Below are experts of layer 4 (counted from 0) of a mixture-of-experts language model. Rows are named router (the router's row for the expert), gate (a neuron's input weights, with its number), up (a neuron's input weights, with its number), down (a neuron's output weights, with its number) and show model dimensions 0-191. Each number is 128 + 32 x the weight over its row's rms, rounded and kept within 0 to 255. Numbers have three digits each.
Before each expert's rows: "gets" lists some tokens that make up at least twice as much of what it gets as of all text; "comes after" lists some tokens at least twice as common just before its tokens as in all text. This comes from a sample of Wikipedia text that the model never trained on. Tokens count by the router's weight.

# expert 214
gets: " L", " R", " W", " %", " T", "."
comes after: " |", ";", "|", " (", ":", "100"
router:182160097081129196116145152082149152110118070122180067093177046122163182115150096115128085101117115132118111165129084106113145123201116073143098128178111153184134115148124132087088070137149132068077107172132122147117113146092143166139113125131125063157139097139121134069172096170102142106076145103084086161154164097128164167178120154080178131125142150099101110091102081127154146169113139103132138173109151131155118115115177135094195169096146161140166089161110140130107067116126126115191131137114097107099103156135172148129174115142122132114109164169169095069166106065182073159
gate1:158098144112139135143090113142111134135164144218090142126129131100139093106143141158165092157163113063150128182106152105162132130122112135129118149095071103140101141167077163171180145114119117099198180124172086092098162129145133165158103129194102183095144128161092139102058156143128151090154153138153068173153122155094109107086053134120120086097096138117094125150163102135170107023122148158088116160134179124102154126109146099095119105100099110108123132159118052082187157152114100096042072150118106053126171172169145133151127082125115147194113106129102122160098118112094136131
up1:191131120167082108113153049088181150118173106124122122082130145127153142092136105187103120101129158118177165077150156054125139112072152051139133176155166155145157106154128127140058150145105169112120144113136164152091101166087137120141085170167097118084146133146094116144083104150118161125113155135127107234139144137127118153134138093198152106084117189128078130150189149145076113083130051125129125104093149116102149122076099143076134156105127140148171086127063132123154109088068180078124151137115102124148184170139098170065148129162140177161138105118125132159111142126093177117
down1:100137050149126136108144155155080118112162063147096109111149129099133100174127159175099127138120088151105076212091091155117111091093128135107152087161041112061124126165115129166150133152097142125094120109115118106141107094173086119117133145138140144161151088154122178148090182163124087065102128067070134124136141148094127082135157103146120083106176096248142140090146139131189108093222138122142112172120143130153109126131134122132120129119089100159101104083092167085075128134159153204162152121127072063150103135195151106132115110115139154150141122145111122162117155161092085104
gate2:131171070125130112127073148191145142093146188129101103177124095164141150145125177105121091128144114122162100109113080209103138149128133131135109123157114139097175132147093084079197107162131156175182107131101104126184162066136096122172162062199116120137097135114163092155132203119123140170088167157102118139119138113111117150138109137096086114072121090151102107124114096113076132143079132150144095112141120116109161188100101130148122180133174130117110148100133099123110087054133092131135155174105092153055103159156188095104037133100167084148115093116102085106129174137209125091
up2:148126160074121161167075101120119091150121140089170157154097110104135058125087153081143116114155124101139140113138090152132136161140153084172109116166098132100127165138080159167137122176114136105124171182119144095101095154173138136166138178072108134154084176129161154091185142092115187153115152146166159135078139088141109143119116034118132128119068120091063061156131149096178195100086180111156073125163101131130108165061090138155134142166093169197123133159116130121129140183090131122103145136085126134102139094144123074033124127103119108129068090114064128174129176113149123141
down2:110174149113106127052128167125106126161218159103107136111134137103128118081181155100110081139100107149125101180107149118187171137193147150155185116103121179155076117117154072091120121176113124175115195139141125126131187140134144131163119133109079161147095086118137110044114153118117133152093161145187078079094132063167116137184148073121046111127095123147118139154116085116115177077136121099088118154154083109121138118120130132073137121180123122138113147127177091117026064081097139133141163112137119100106110155095097102129145128094133142174120171098179086171108145114175127111
gate3:120135095120128134186150127056120125124123107148190129091127175124093110132131131170072130156099141151147161130170115118099107157212155083172104080134091134129111046130096098140068150128101117100171129142078124178100064171109159108135139121176179154174137137179106129094110097125124084137093122154102076140125117135122147148080100144096153090048094147094097159123171128074134077124161129099120101106148146091153093104145140091194192200127150136139128083173145184137140131163149107121142083170108102099190096136109142107107198126132155126189121147106115103085133156147162209173
up3:103144142174141124138185175081140088111126088107146178135101130116147107150181145149074095106089148128142127109168165084094117084192138037156109103114070159135092125150133071187087120119114067089154162132100128176143118149098135129178151088195146149149129112216150159096124073170087122124095063170103093099149149084097170132139086153153140121094114148116097148147146148106096118177103171094115112132161143130120056127131153118159216205140175124135106104180117156101171109128079129161135103148137110139142121153107091107140156139145119074201123138105144119094181151142089109150
down3:192142056131146139096112054171122130093100103157116186079141145092140113077145146151088165141189143172165061151164168106103085136159139170154140126133097110150133155079105117131198150134155150134112068133145141117150107170132111024107180147114145085068140135072151103135111186182105113124102131133107161093119138115079081127103152122101120156118076110081073205171128162068160117105096148118123102105133139135115133123119126111097131129091167125174191174151125185127108145154186131196131133194094089092101161140090127136161132104142095088133176142096156143144117104140143101127
gate4:132124162116095205154157162103173151157206132150154145107094118129159127143183147130121115165086071116080195105110117116130163128117108196093142145128095122074043150099136130089109132160105151117076156033141145083152116116100156144166113094115078140159131131139113112095138146078176104128108116122183118083107147136141105084126149151190092106152120132055139108096170087122077081138178139140199037081115177128062106095129086134171135137147147123132118132077123164174163153146132132145111088140069117144129125142136120108113154174115118148156065110054154125099170113123126117121
up4:105119149151128141183147135113162150113115118142071131143133158169126171127136147144179095154157117122090148192179137169115093132127133128106097122094091083120073070128109095083145153184130097119098107097143099147111059095144225135107135077183144184141173127125075081137119155104118122147118176149150141079170152137065117077090136139129179157137120148136183149094174135164152089121198124168135185140123117102034131123131116133149081157109165151182091111132128129140123143077183153102095111138086140090162166151111097173073114155120105101137118117027158125132197167127126111154
down4:124071135113121121146180108126163137099193172142117150105145095120141168095102153188121154117111141183117093084160145102166122154158152138104137123091224096154120146067079171196114158103135125088156114135067132134105110148153135079126101140147140126156083093112038127103098126133136179069163112095194166115154098115178130087156094192091128134124167152160106079132130122089109154125120120116104156142065007129132131164101138109160148122134173139133142097124085092140100081137120137168082114100097126101161102164154145137104139077083177173147092102135154092095154128140105118051
gate5:146154194121164093136070179106152109104130144140152175094150132078194163169090160085143158131128176122134176098068147153077107154116088153077130080127191139073130127139110114139079137200115104111122122146187090110182097134144145130072109162121097122179058111120145096118096103111147150183118094097099129076123093075108104088172094102177137197121128134197118141101117149147160125145143084127163099147169162099114091112086094081143154158155083098116188176146158110152170108133129147087143110186114118086106127094086069091084121160130107126101128102181121102122123119195125108115
up5:116074142114105163131160210186142101102167136117140149155125169144112097068136167138090177109165121134074132103152079116174120087150094077175133148130078092172105132126196109160111172181122154178089080181115136136130134111148155120155150159113109165163132139114192159147087163144170177113109124098074166157125134120127106122119104120125159159128127195044066155162127143184106125157088105165085121047133100091086083153123140137146086150147186086132091157148120140140086144078068115135058146092161103096147168137111112164158118120168178149132160116123113152078107147156152168131
down5:072159094127100162104153109137115152150146166135166103189116061099108075143099099108134099133174136210093133120155112168140096056082155134136150139133115118124135189083142095128171092094123113133081125095125181126096091099108199137088167130146142153116141128088088066133135153097187125069086160116199119122141067101134152055170083062114147067129195093076073139083105122142107138117146112134134094083115099123088119152166096187140143132107156143109130135058153101125090127192101127087114154141188085111134129161130114143131171147140172119092163117118104155118121156130138126065
gate6:186133130127102131105148179145138161134090117130080134106042138140186122090131145067157114102147131147132101108109111147133201109112065090173148083141154159108112169130159136082154153141084148119127117142147122149070078158061105101169136141153166058126115138123110128159162143101176157139079119113199026177145112153109146123149142143145157133119081067124154092147102172115107079198153105131150160103111115162119078181147130156126149163209141114117089157165150131092168109124118087163141145136126163070055168124152149104098108137118138166079107114159152173087110178084158155118
up6:131139070126164160096094079075131054146157144168158099120158174113129152098144123121146165163150127081062109163137112096171153108123108079145096120192132128110171139164160161127158179112122164181121096054124116146145074176106104139107104174195072123094100063126101174141242094142133107161112104163129126118102102126123194130135114110128093131123157130121144144128150087137124117082168083073157122111114109127188171148106115158113139118141132120088165172067093101049154103099165088121089127165105131176151108121104154129106067094110157172084094144139145099066159151144128119121
down6:072162127110159168145109140170150145145150137097100081099157131153061099131121058150147099105143112079131174157164144127132131123146109126148169126131144113109134118183160069118160137126076101140124162075157124158156117079074125161089134141086178126149124112110145087120174122144154078139129127071132144117134139166116173084143096134138085102107153097037145100162124142163151079194082098098126173195165122117167181112104151128137097189150094120099170097094087142101085079077111141061137073155102153121101148054137101165152107124162162162189133195109171139070125141127085185138
gate7:101090101167117117105112116113137133079117162108150131112136133146119100131107135155113150145129113091106088090144158091048146101060030115112113128066110106114117153172154083121149098143114136165118136124145177148191128111215150169105062095147118128166111144166045098162173151087133111103144108117172175091111121147094140050165126133046092141132166163113137126141115041126156156128123108114140142083094108146119105130083125092128106144118146084088129056071148101122087199102179131146115163176102162133082127113138127106079132204110129132145125085161090168132176134141099091109
up7:109165115103123125062171193084135119068117150092141087112165107150158114093144113131108168097160158145102103132130111126144115093117094094129122077111134151131099091138122131138149181125148112185111098142096178183161125177094092144052147164164124099126186166106146143137120113110133107105105058089122091087138143186134077087108160161116066168132117160094140152169133112093169086168141203126066167125133094081126135129153091099141092139095148122163128135094133125131140110134136091140091146196132203147094121075103129140087094067119130140071152188137084115103059160076188112195
down7:156130006175148097179126116074116136154060133100097092198113114119093127149129129184079139155150147140144197120128075145116145128176104090162106130114169130126086092051123097127087134124164112143168127153152113147102133081149095133120125080074126036145088110136100135146117108111127101150121166123126140184131102112126137104143126112126097128106195166112096114153123140158132125135144153115140078171154177064079194106149113151161120182084148086192142060109132184146103130139045120101149158103172130110168090169107126152120078135101142112089143108125102127163117155134110079169

# expert 44
gets: " con", " pre", " pro", " Pre", " en", " Par"
comes after: " the", " a", "-", " of", ":", " and"
router:108099083127159145150135075104067118134185154156144164180106149159128160129142166142140085134113199126129102125140131136109118127121170146100116123123090126135146112135142172126114116139108081185165044046183145177107161133159120121100136106124122173119114156177114137081099118156077113116123091124083071149103105096081135157179199110144129130160155098152136076078106149145128111175054135120084193103076178134172134091087135175121137049140098088181154132142121056093086097140143075169090144149127127137134140114166199113199116120087123120119080127111094156124136138101083153166
gate2:120133132102121069104115147159161182096133092086123112114148055160072086148076120151130136173141129138079132164132129120123103116114132122090159086105128109140164099123172070063127044112118142136194153133132128120159168127109182137136154096193182154110108151099139189126143184097132205131165126123142170137037088164122133109183085129109134119110135124196051131076069031101131110118130096164133100115156162125128127191072125134149161112138123172097111143174140104145156061152125097106135134108094150118164124162116124087071100100149082110119096123121087090124113159137143099155
up2:094145108159140194109099117106135122144106099178199120167117098110135102127154106130134106167136110126132138118145165118091104175096143089043109161096119108079113122081136157189115109133079111109146137062101158122112155152114101120195114084118147179091094055125126162110124166144155089107051163093207071137123155138147156077116149076137135113147179063069149089134141102166173162143113101132124058115094143108122086159121103096139127093126113171163141148148092153134107159180110109107135152204149119167183167104105130119129061087128124100186075121087132155179129171137144122172
down2:141146139116184148087101124115113114134231105116123148087124116172090163155146087091087111134125186072091133107121131131143152218161099172112096123106055158151072159111154124097052145158113059069159141195083135129134113090146123054130091167113160148137084124139200100129123161153102097163103139158184157139135157114184133186159134159148144102174108123115153119103110113101131144138136155127143108102115100096134119109125098116124154150131149134142147090136150062130120134138104106164139082175174112127131191108091108059198114145076129160118113168164154077168114167191128155101
gate3:170124090128093117118108117095175143102105147169166105157091138129066110113138137146093172148085184086111112119136119072162151111182093130113071231188158113135093102105161156186105136148081096099124134176096176187175190168087120151128188176130152126127164174141146080172146120146148090103120098132167138134154158155159100153090153157100136108085094137095075108150101100132092132120150111115158091150099143082135111136101115189143120174065145131132086087134094160072143105171131135136150107132118141103167155126126144165056177097165128166132076151083164137146152090166171198113
up3:165110127142155083115130129114120119110114119112145049177116119197156064131198126093113163167123177128117123174140157154129097114180094129103107149145146120168102131160172098197130141102138091164148129141091150151140145172134147193082096183195136208126148130123131091102138110134141071085091055164166112153098120144133179129083107188119147134126089084105115128179097083192156144153079144108147106133107118060113120131097064138109152152123147176143114107140156157090152074160135111190168134063128094148165148130089158099135124092181109123165063194112168126121173136125101129129
down3:153152122105129114074126143162114137120116105114137123117148210152117151111145188133129164150164149115127094183099134142174098117147154120112156076119070150161106118148065159177196132141170148169115132086130119143136105121135161108142114103192082105135173154137123113089059140113081136121150109169126086126107138058086125140111142192134169147090109093052125117190105137088193106117091131115092042132094129117151083101141200111131166120151113126133154132136059145117100089152167163202148106140182095066114158155110110155125096084156157157113120186069125156184163186087126108150
gate4:105166147090094220119152157054207107134106115093089091148140062141110165087182124146098126188054088080082130134113116112155094116092169096119115147142144175132078153116156056150151148167139131123109147124154164106163096096149154115174135095147106146150174117173136146137158102064102086151177160170102152128176108153131157121123110093179115174175131153087130103122135114103127078134133126135179028143114081126165073147124161163122179150133148100109082118100090145115178146127144179137127056148068173118146075117155120146140151135123099076144122136140133145088127164130117093138
up4:131108167176073188108150097148171134151122084143105110185106134145101155138091122178126141173156040166144107095185147130154163184140148125080131119131124156145114106092149077125174137125139079140062092136218070168149116073138165159138110146119152145147148109143069136106124094146107126189174137105118128108190127168111145129139141119130166172143120142188097137105126167070088121139154086192107110166119045172101162147169107135113151135141105157127135170099072148132074146165230098134150118110130122142142119099120112129067113163120120092165135156100155181108160125161073090127
down4:076125057157072128173142159137169140092167128136129102096162118137181144087107152169079107089135114218140097116108203107170136189161100101111116129155147128158128104044140102119138136146144105107168106133084162148156086165152148077102171092082139101126097112109104194091072137114132102131109148178212124113114139077133144182068134169083091139081112091141122143162174167138107129119128103133125116091079072139135100138125104118158120117079137091145053097141136170130145123150131167167134174152078134160104134106125116164108175093104185172139184131134168138151133131090058140150
gate5:100105091069164081163122166103053113205126154144131125126180129095091141161173128048120104118105186130053084151132121080075126119149129168109132187139119128141101054075044186137124116131073129198116212156124097125186127152182146074128079099121094114112101117134130142147131102155122088125160106171154125078068158122190104108151097114165143138121150142159135131109110112137162059133127081141131183137181129129150071117070151123130143150125116104136142120165157130137140158171141178122089133176109143096070138129130122156147120148073156139170126120104108082087152122133150123123
up5:088114068126137155101168154169126144073159169158126144123162094132143105112177108127100208177107035085054091100091076202151163147055138112182137085118099055143157132086163117097142083100082153120165102180126136096116156076145163159130076102123113166127161118122135115127064186156114122166156118130060141128108107111107117139183141115150129165096135151059104150043097127140109098100142159196132133168094113066160144166113137121143122139146124093123140126125121127128119125128104108154074128102152084138162137124093113147168121153085140109088129157161104166102102146137130199122
down5:076138143143135149111094140110135109128155057184124172109141115146100129120053163041149178087125072143123133109119085112087108142105130148131107180117075101074197171099177152164157147152147074171097139069090118146064128104137203132170164138115079120062106149131063130127154076108136168157092166181214122084101129136146162040130130072122144059147117103086117108157130096126150189123174145141103157121136090145088112108153086182147144138170102128159130106108101153101127128134167158107115147156173067122143099118133126135098144167123138133119123118124124099095151125166123135097
gate6:135068154120099153140127098137107138118102085053121134098099125166147181131150124194132125127169140134143119050130109168089171157079171117127135118132135172117188108124121155174116217158120182127167093110125186127100082154178163065114064158101159105117077115138134130126131091085149137157106154087141093129133147135070124108135082123169145150124124116110138099119142146102068066118110122119167106134076163200099136184118094144155077154137141119092124108155153132116116115056143142187138146144093102056106115101130135100102092163064199200113091124128135157064091170135112108080
up6:159154105103171152079155124100153155173099136154139148133119171103098114139132129117104095090082114076101097161130136130172142119140053141137066134212093129122069183128111135090108125147167118200105152083128123143095124164134139111102105189164080138150161135112192191103183107107100055104059105172183117142182133087152141125089174148086103126084154125063103118143134149149132140137151158155066147112106154102161120108126130115104127083134177110142132193150096176093131173136125121094075169156199195163089172138136144161049153149133157086159111130112146110143107138109117141157
down6:135136131087090141139116111132210169125118108159158108115139129140116137099138143111126154100190091090104189111131146100108127087064142135154157128194126159106106085189160080073173150073095114120116140067146040152100048139136139156097122134119092162157134110134130122121104126134120081134068128145114133120192160114124100068120063177116079146150129098128174149097161157094139129181155123142139181200152060128157131164108156122119057121131100092111163116123065144111165165107153163131049131162127161138144079135156104118058091135199147094141127096110112143091151154171108162125
gate7:135172096104168131107097100160198107093098127126075094140179114186104098092130168134114118133107074170113182154105147124124093035118062164121074125093105115109186156153114127106145167116137136083184115115131118115185128093129140166111098133089135134155174156120068131121161135077140087071141099091154101165102145092099137134084083115092129122167151196115168094126087085112134155075158132096126131089194130073164108162118155099117069137125153115174131128101179131103119148149143132121123112172136121129099111119163143091060118146075142106136158072232126130117134065149082087102
up7:096113124090183107097147142117099160128137140134108117196169157176096092136128063112119043165202127155124127149119139138124073102082179153154135131158124142117118084178161134111129170036152139169120152096122130132199108154141084120088147113119118165128140201128120137140112173107133114097112095118165083111147147159061143097126123173160105157076103165107107126103105119080191122052155144103145167095138142051124122121102128119148063139063163101116162151109125059147157177109150048079090127124116144146137057111135135163096156130141119087134110096099099161092143127115143153184
down7:162096049178141102179120198163172117118088071107158130095155139186153073202143140137125124085148173089151116142138081097166103144095142130109081163143183120090135120128156108123128119139120161152162141137156163120064092143113086160152129129147168100084194156150105167171135092110124075065092219139120083128129094163152147106141117129146156137136195172075135111165156142107161069152145111098128099145094159141101152089142188112108125094167110080108111145132071176161167066092080106114147098139128156126189143195124080149130135141162103091135151149128143136153097144127131089097
gate8:105045139085107176091130093111131108139126132110082177060137130192140104161152147139117130095123204181086164060172110126175119143147121152133118083158127095152174085108126204130118149115156186142192134153092168136133099128139108142113097095133101137167116137141079164123156146145065083178157084121117074087102086136137155137125160073160160183182106116122125135139152149139118158099105157075131145100094134084106190113127151160139139110200101085134143136116105100094112182127101117133126140120111165116179053112122157060110088191154171160146095118133136129103178075130101094083
up8:131133072111116083163085132118124151133112126137102118124169160163127112082109074085084169163162111067143096162134143173099106108106121082200102121173105084121078147130144136121135119123071147126162169144179103121063170131123134162093112146198083126115144199128181100147123132101179117104134114161118086134168166158097138076071063131133091119129198151134105111103111126132136132160154109154150111114140168087112099182168057079165096162150182162084166125188130170147127113155155102135129110114143142123111171200132089169095139087161131185123145122113162204149060142122161092091
down8:082132126087142125151106139110078138134162143086166160132153104147111111090170154138131142057155114120135119165170104109140109180170166084140134107082110160069129104150091081134094176090107097092145098133175118111119112108118091170168123122071138194146145095075119154117103122135141175102159130078098111128126108174184179125114183127138059080084121112100149095116092217176128165195141106122128174116163041131133115174075183095147110153181107117103062156111081148102149137098199107154081153143112125094116110087140136156111121097069116134069114139056133122133116110134110115098

# expert 75
gets: " F", " R", " P", " L", " B", " G"
comes after: " the", " of", " de", " John", ".", " William"
router:134148115139151137097136070052133155174130091155200062164122194159116093189178097166139153115130070083143171152161141194129187094080140154111148112164043138173118128129143143119123130137109149148137144115095182138184122090123160073130136118079132147101057107143119188156122131155136153101116171088136102156138077099186153126071137067143164114077121174119144153090106140079088103142183167080112123086113131119140114078126138152096062120149105089122150127081158183116136129150158156122103128149206162139121111110117117097143121156123125127109139158123068083125145102162090185120
gate1:099168223139138127080152136108126114112094106152035174088121171166160146151110136145100151131174156104128149150080144090148165150124115106169163144109076137130142139102119158122176139088100179110148201096149118146127092153133122162182149152123036114138101122150104102202113130133135093060117115153214085125120128109150155137199111140129097128142125159135141157146117137076124126093123113151132127145174157153107161158140088127065130119094078137100151112112088119101059141173092140139055139156103118221136137107170143150102079149142144173163129174100130122150122129074077059112
up1:198169200125162161070167165183137089136122120081109123115164106154156163128129084142110120086141172117147162120108128048151135122098122128193137162127142148152165155096143119127117158108102109152165119113147166129086140165081137156167168133114075102115127089089135083164093137134143095124104101158106142186097132100144133164163113114132105091159119109118123118133101140103103145095061033164163146155176142170132141122143095111088159053063058137116149103074088146089088105140088155113084128138139089153143183140166088168027093124208133138131140145150143157099099133111073120151
down1:136103164202137084074173162154126107150130078086147122171101165125168128155061099199089104140124108160145098098146151161187122130118121141142131072126100183123110095182180143111105130115112106139105127103105139094153139126165121114073148114169178099142126104144122136163095140178060034097113140118066125119152090119097140149152075214189106179135170082138131122123101123124125112096116109131143172179151162158111137126151138083137076136080120082168134142138103123119095179104158147123150131131133104070106065103108184137178127161214169098106131146138122135069198147152135125151
gate2:058134130079124124108080180155138164100185137095063166108108102115136131102114129104108138142062123083126151124100156165155158178142104111096151084136090113086171091086154067121153158142146126148148114085203125173142155120133112100123160103140140126128189138169112103106153181136092128116165084124094118099128143107078139124135113157081095110098150148178078088081150093112108091128137081125068142130166128093170148176082125148130159137162159136074159134200125140184188109083110181142064097172108096148106147168105118085102080136142141121078119052162076086163075157169133110157
up2:145143101123120141132108092100106106057040158057185124195149120112121079165088107148137113132137098158164159135130135148150105096147166134112141162102128122128152122119158128164119165161113146128128181194101148112204112123165143179126106160108110166162065137086139167154176153147183108155111155158165159107108136146115135109077146106141146138141142090060111111160103207122177148142161201136127094107066128108068157165140155087159081146167126130171110110036122122087091079173170120108163145124180150122123111123077164119093155051129144105158103171096087117157127141160123091145
down2:142161109077127156114101093179100112157174184169113178096136125175142124179131076120099102173121179074136147148092099141113129149182153193099141147121142180069073111133113107115196137129176045097112091138108135143129093116136139067138121099157126127149099189118161145101133108109081106130144118162135089137103173157160106139169096105076107182169156152166113075106127145121105153130155147060158200155112117098150084154143181151188135132150146174161160129165095077119115090168090096114081152133180101137174149091122092105149114141080126167140107121135194168168137154148117170069
gate3:203155154132109102134127126101100135153078151111105143105035106093129159121127178165139131217108174167158145167191156143163106132132157150097136138149102136095130148080151106122136149080123081145162123177148214130138136138171072175140155153186124142168108141133188121153162132138175114085103159132100118160142119184142089173126072088101145070082084144121079116113103117122136122092132131125146148116111143101142138082160140106130163138065135092142134119246104132103133090118150172133149099158095076168173182151158167193083157093121124162189136156145123128094155162161124133135
up3:116148122158117079120131112128124104121135105117072143185107190144181069144165125139138106119079105091149149163149106136118135115163187092104133117152131124165126102129075112166129102110146115114165140121064121192183106098092120129107094150179109164154107073106143115138164094108129043053087070124143147133074122099135103111092155154107206081101090146110107140162088127121165137115124196126115135111155141110105200139126084145161142157182101161138093131159186185066129019149155131173169144093132092144142172106146135140140102101125125076156115204125172077133155146144099116140
down3:110162147098109116148076111160134147084128120162114091132130161126116138132141142057106097174139159153123133183137164104119085044169093146096094155120112115131087118118122122137134062131157162120111084087114095121127096118117146076134151079130113124063128140128110016092083169097131130140105123167129196142126084117123099098145168145096145189112101152091119075073142175064095130150086148077101099125154155125083140160101106104197149088154137082140128117096106131138049105140155119173084129095081162019111151136131151139088120063141087118095126144100087117130132163132110157188
gate4:089090166137077161119146212145158092175127111169152127098122095134123127123198131144121154108118096113122169143145098106142131128145131115141123222058167152082108133120110121095129153192131123111106185145160123101139126138128175091122158077108153151120134150114137170130136083116207166159148132139135125111117149144149129030090157121154118142172152148117107075109132134039119093093070121128201172141087101097149097171092158140181154159176102125097150083132101142141143122151190156164210106128073119101133104143091105152133095150134075104149129046115120128139129181179170161113
up4:147118175181072129123143154100172078166110110121134151128101132116111134126118147154145157091173049158096185154143162125114134200121104160155106180047130104093161067125145071097143168180167099141148120117119105148154126143120163093068131128120145110104112137090094110125123063079155125141109111105198185137135147137121160041065132114154101144139096115162112119118161149106088125091206100149149191171096084142102126176112118149142170138183066185081125133149137130103087126160196073144158144140117109094135159117122068149134112154115115128150152122134133109092182141176086119186
down4:110109160140119166134183180105148099154103115166156103123143061175136075104123081115136132124156116140076147101115146116135100149240162131102126089181098102183147056066109185095139138083140146106206057150139153100115093086219112145146129132123159130085103099098101155080070118153187166096161159130139155117099133131164146135104157154084081184157136144164131082129166117120135115074095111126065138125059113128120116137118104111213151103100158050151085107134142126148149126124152119158126114100137112155139149170144135127144138158089099163145139179105157123133156118141072159125
gate5:119112133113167095123065142128170136099114192166173152178174093147148122103075095101149116175126164058123126139156163143127167128160133081096108147106166162121091120102113143129128092105099151104103168129184112123152068165161168035130149129138141165173091101093084052135137119071128124136154068096095089104109144149205096048159093101136174134150153115191148143083112107125127115128137144107137138143121064124160114142150132102156133120135076164088150152193159163164114138194180104115153167148120161147075186075149128144068100134158148114152101100098123094100169174133160142132
up5:158112160109094201125155141116121110162145138130070139082190091149123083101168196140106171125137062140144188075129114153092112113125141079177156139190053037176134137123119108160112125134129143198150158183113107115137102088114124157129092109099128168160110134153110145109140121134152194144074136069131118095167136102079144218124090128159091161139172213066139120156123117095112134147104126151164090115157159117114127152095091085135118151150143104183119135112172147091117127116017125137091119155148093119177142158058118152129138122140182155114147133122128133115130134127165114105
down5:110139116150106165120145176166121075192101221133155147127142119107100146125117153104108130176136135142151201176159090089085129152130149164172142179114190136164100151114095155164160085107096133208156147071095099146159102109092164168142117160151175117102098105169135092129143138086166149117127113149139133080204086122146158080117218075161180104138159106118137117116117103154166119136135132136138132136167179164088141147156112124189123147129184057158111141149104158135140139139169152119142172189182093106160133144158161091172143141154162085125131070096100098064130126163127071110
gate6:132115149126146113131118192086121145133080150108124089125131110103090129094113168161113173102159093100155089107180122169156161171130077099153099089136132164191140141093152145159149178158093091130162128183136090131108128178147151159126110124138129064108141131151127110076167092077125116137133097057093105125168145162105120145145144168121159107115115103081126129186091150090117124147130086177107154167085165157066101139102180114134142172176123088188096139164153179072104147162151159165134092164163100083085172115177108156126135137160166172141088149164169201055061161145190081128
up6:107171095101183116106082144125127178127083132102155075160159134099136065165146124151126075139148148104044171180121167121128182073157109113137051145196093125154114167112116124154058140142139122115101148125114147160073108144148184124125100184133100107222146052131146185098153082108072132064129105093136109123082119092185168119135134171117129134087148135063128106142133163128103133111143090140086123094143133132148107123083209100102121177145157136152135117149099145077131165169072130126109176144134157187157162139162155130113137153147162126136109123130105106077140169118194143153
down6:093124109093103147179112102093161159112127120070146120144128151131113135162090070121112169152186081118150158158126092105149127162077140126162170085099114179182106146144121155120180167096083129086128154112188086066165078106085120152094137127158134142148115108125118140083161145156128090120090098127120193097135114129078108111085108124078087092136080130121134143089157105149133109162014118095118173178137111187115108140138203146204084168141134069167163107090117139105141117104135101107126134145078124175061111104144071095089160113197147145129128149112111090109115128154119172197
gate7:119160101089120145123088167110144146085081137160102153112133176141131128119140135122122167138100065119105121130175106113074163072087019173141116115103117060141190106161139096128162181144116128122135129111113128092169130161145096140152154141190097129151159100157132132160133124110139147155147122137171052112151175075091129132154154135079156134135114152159141112200101079121151209085132107148100162109051058209115102071071107180146104116142155089121125084115122124139147154098128170175094140181160124183112121135104141148090120168153137127177148116214145150111142104161076137117
up7:097153090152144161106129173098148115072116123099133098118097130131134076104147068128182110119130154147136173166137101127154119106069179088112193101121185168127118066154141146151142155054152098188143140160114177093140149118127145158124132151141159130125201164107173092156136115158178111084144029121094114140120109157117136087108096156158083110020120136081134101106115118062164087161107175096207150065114140110143108137139150108126069128154117171196132095116204125139143120143099120139106127111135141144131202136124137087090088102134122099105132172127124142134137162110190148163
down7:173101082148153094138131163091149133112152080083137138149111156154053140131113129179048067064112098130120163172139150203149141068105155188117105122124150133146125145088105110171113154172190178151143150170180096078106092068165150134149102151162142108173118118131138126136128130138179128078165170130129098145095116166164131123113111182176119093140194139086109142127152097077183060146065073126118136128087143135128125116156146144106181112207121098146066117104082178137138069133062078131177079124164124130151119129090116105117134098150087133090130135152136083106113111138132139121